Weights of a small mixture-of-experts language model, trained from scratch on English Wikipedia: 159M parameters.
Below are experts of layer 8 (counted from 0) of a mixture-of-experts language model. Rows are named router (the router's row for the expert) and show model dimensions 128-255. Each number is 128 + 24 x the weight over its row's rms, rounded and kept within 0 to 255. Numbers have three digits each.
After each expert's rows: a language model's description of what the expert responds to; "gets" lists some tokens that make up at least twice as much of what it gets as of all text. This comes from a sample of Wikipedia text that the model never trained on. Tokens count by the router's weight.

# expert 39
router:138141168124177143126119124105092132099122157085090171141127092089099114170117112095074120148110106143119149107125133088114125160123155147099102109115149146105148116115139142123096146095142097139097090080129145139146125118138113131159137068102101154151108112073121157140090138169165101139134142121128131133152158161159182148128116082118132145131155130128113104137112134095134152180126
Description: Single digits inside numbers, dates, scores and model designations, e.g. B-52, DC-6, 1–0, KSW 53.
gets: "2", "1", "4", "3", "5", "0"

# expert 32
router:123092098145133175119125147114108130121154103088129141110088168162126192120154123127109149132122105132160127139088106106140120169105189122102134114117083097115130147122130138116131138114139144123151165134145104138128121126119174107113136153115147094135119107109157123117077156155174142168102137116121147163119161073136115119161137133109124160142124166116137125135137126127114115155107
Description: Quantity words and determiners before nouns in running prose, such as all, many, several, these, both, two, various.
gets: " all", " two", " other", " the", " many", " of"

# expert 33
router:158114110107132129135083146157157125169160153137106145106106094109116183129123123152128137079150123165114096159110150180159094109096148143130115143113110113169131156175126157132120128097130127085154167137114133183112130131080136150105115154171123133095116123152145140141160165165121167138103120109127144167131132140158135107087120130136107130122131172140184146143104082141118098144113
Description: Articles and modifiers opening a predicate noun in biographies, e.g. a member, no wife, per game, deputy, vice, former.
gets: " a", " the", " no", " an", " his", " per"

# expert 44
router:125131162150114157140169138121145138146131119119139138141096168156151140105106151168165157130084130096128143132138098097119156115120080076101149123139166120143125121085152129151115096149158131126110089138129088130128126146147126138113123139099113103172120088082146140171106117103149122127099118146099138096085140126128127153132142181137128123160120114100115184160101183099164109164130
Description: Modals and auxiliaries before a verb, like may, can, would, has, will, plus also in "may also refer to" and "Personal information" headings.
gets: " to", " can", " would", " may", " has", " have"

# expert 16
router:113138147096153128138093156108129158152091110157153150153129146105139109126096102133121077150125132131166147107124139096120150105137086093118096164132127114114169170112150094150133140102085078133114119139155142093137143166164132120131086112124117153131145118080101138109099114126161121111115140100138146131119112116151127159133138102092171129125114105097068091130092175142113116139092
Description: Digits inside coordinates, table figures and unit conversions, plus degree, minute and second marks and units like sq mi, km, lb.
gets: "0", "6", "5", "3", "4", "8"

# expert 26
router:088133110140090144102103124100141129163106106102103134119119115173153103114122131127149111110141117115109114148131105146100167100127184157146137093146075132088128153133164099078089162151144156100107125173111140149081126144140107095088130134138150147074177128158167089126184109135086115121147109082163140072126116153115106126148124120117113095136114102102138101143125078133115132107124
Description: Word pieces inside names or words, often French, Spanish or sports-results names, such as Mont-emb-eault, Gr, Pal, abb(reviated), Op(inion); also opening parentheses.
gets: " (", "os", "gr", " Pal", " Gr", "ont"

# expert 48
router:149155156178145160105119129127117120135130145140167127117121153080115121114148156094137127093139173137133119136136161138123082161153125087149139152108100129149121165123111109116167153135126082125112142108106147088172152141099126110118120100156160158163149084113096131098161117157107117150115104151153145150132154151119173124122128123132088126173122103127143103134130125131127133101145
Description: The preposition on, often before a date, and day-number digits, as in On 29 September, opened on October 1.
gets: " on", "2", " On", "On", "1", " in"

# expert 41
router:095109142120136141118120143094093102103162128099085143162091139124127132101135119095134146156137147141117139123162107084106123112106130077108163104137104122162102133086104118091098144117139141140066134135123091140166167126130156089113145167148107111109152109152157140162098098141142157150134104158136179133123159115119155151130149153101112126125097119123104195151135186127150095155102
Description: Mid-sentence function words like and, or, than, are, and quantifier adverbs such as most, some, often, usually, especially in descriptive prose.
gets: " and", " most", " are", " or", " some", ","

# expert 22
router:139135139124096155152173166139129108137185105118102132140122160135123152121094172109135112149131134146126072137118138138165156145131136071083152148134099112141183121159131132116134116099117089117141134113113140124077140154071146113108137109140105135146134131141149108141164137137159151115103138080082116181166143143157138125128122162101122133145148152114148142123137103161083125182143
Description: Articles and possessive determiners starting a noun phrase after verbs or prepositions, such as a, the, an, its, their, own.
gets: " a", " the", " an", " The", " his", " its"

# expert 23
router:127138097116182147132095119135080121131108149138142131150094135094123106155144154118111147138096112179144111120160170148123079114126136098098118136137146146110097122151148129105087144166157100105137130095130174124153093129110120140142139105098113124142175135121079173108104131167154086163114103158152115102110143149126160081149151141133152160161132150136133111153097107155107157140130
Description: Digits in sports results tables, scores, statistics and measurements, table pipes, × and —, plus the word along in along with.
gets: "2", "1", "3", "6", "4", "0"

# expert 12
router:129147169098136177124158167171137113119113142100089108164104095126138137090083160112129115107187128101099142145104087106123129103173162146083100144131117128112121130150094112097089095131140117102152089197140120141099090126097110121152131168104149155128152159147149110109144132156130140086144151104119129170114122161128102158138148093095130141179169094115151125103166127095124107097088
Description: Music and album vocabulary, the prefixes dis and dem, Binomial in taxonomy boxes, and closing quotes after song titles.
gets: "r", " dis", " Binomial", " Music", " music", " a"

# expert 49
router:141134143129104106098111108110116120094100164105089191166094139140158134123100123124144113157109168087140139154118115123105118106101110096087108164140087146180115168132165131086163111104158149144122172157103127099200138126114135088146157160151101161113077094101152161132130155133114116134134107160110120177088148114137148146118156097138096107114127136136111172122100123108134075108098
Description: Conjunctions and joining words linking clauses or list items, mostly and, also but, or, &, to, and commas before although.
gets: " and", ",", " to", " or", " &", " but"

# expert 30
router:125142132097110169104105145099100111109182136110109158138084153177120124104101166106131153119092140142134097119167090087146146132122102105152167111123156084116157119133091127146134133105125086122095145130121092145143144093144172093119131149110114128150092085116161129118170077143142163155113116150097146170097133100128151168118159112100096131131125105085146139155122131096144083120087
Description: Forms of be and have as main or auxiliary verbs after a subject, especially was in census and statistics sentences.
gets: " was", " is", " were", " be", " are", " been"

# expert 24
router:152118118120168153141123111126123155130171148161087123161096130093103126122120122159106148124087144140135166080107078114162141100116112120170107138110134083136154112135143119127191160117095146096102133166076163138120079149099133166109125096106132121144100130129163152102129189141174172134134145092110168118131141105125161097115170141117147111110106158106155137119113104140104116127115
Description: Demonstratives and modifiers after the or a preposition, often before time nouns, such as this, those, same, later, early.
gets: " this", " that", " later", " those", " first", " same"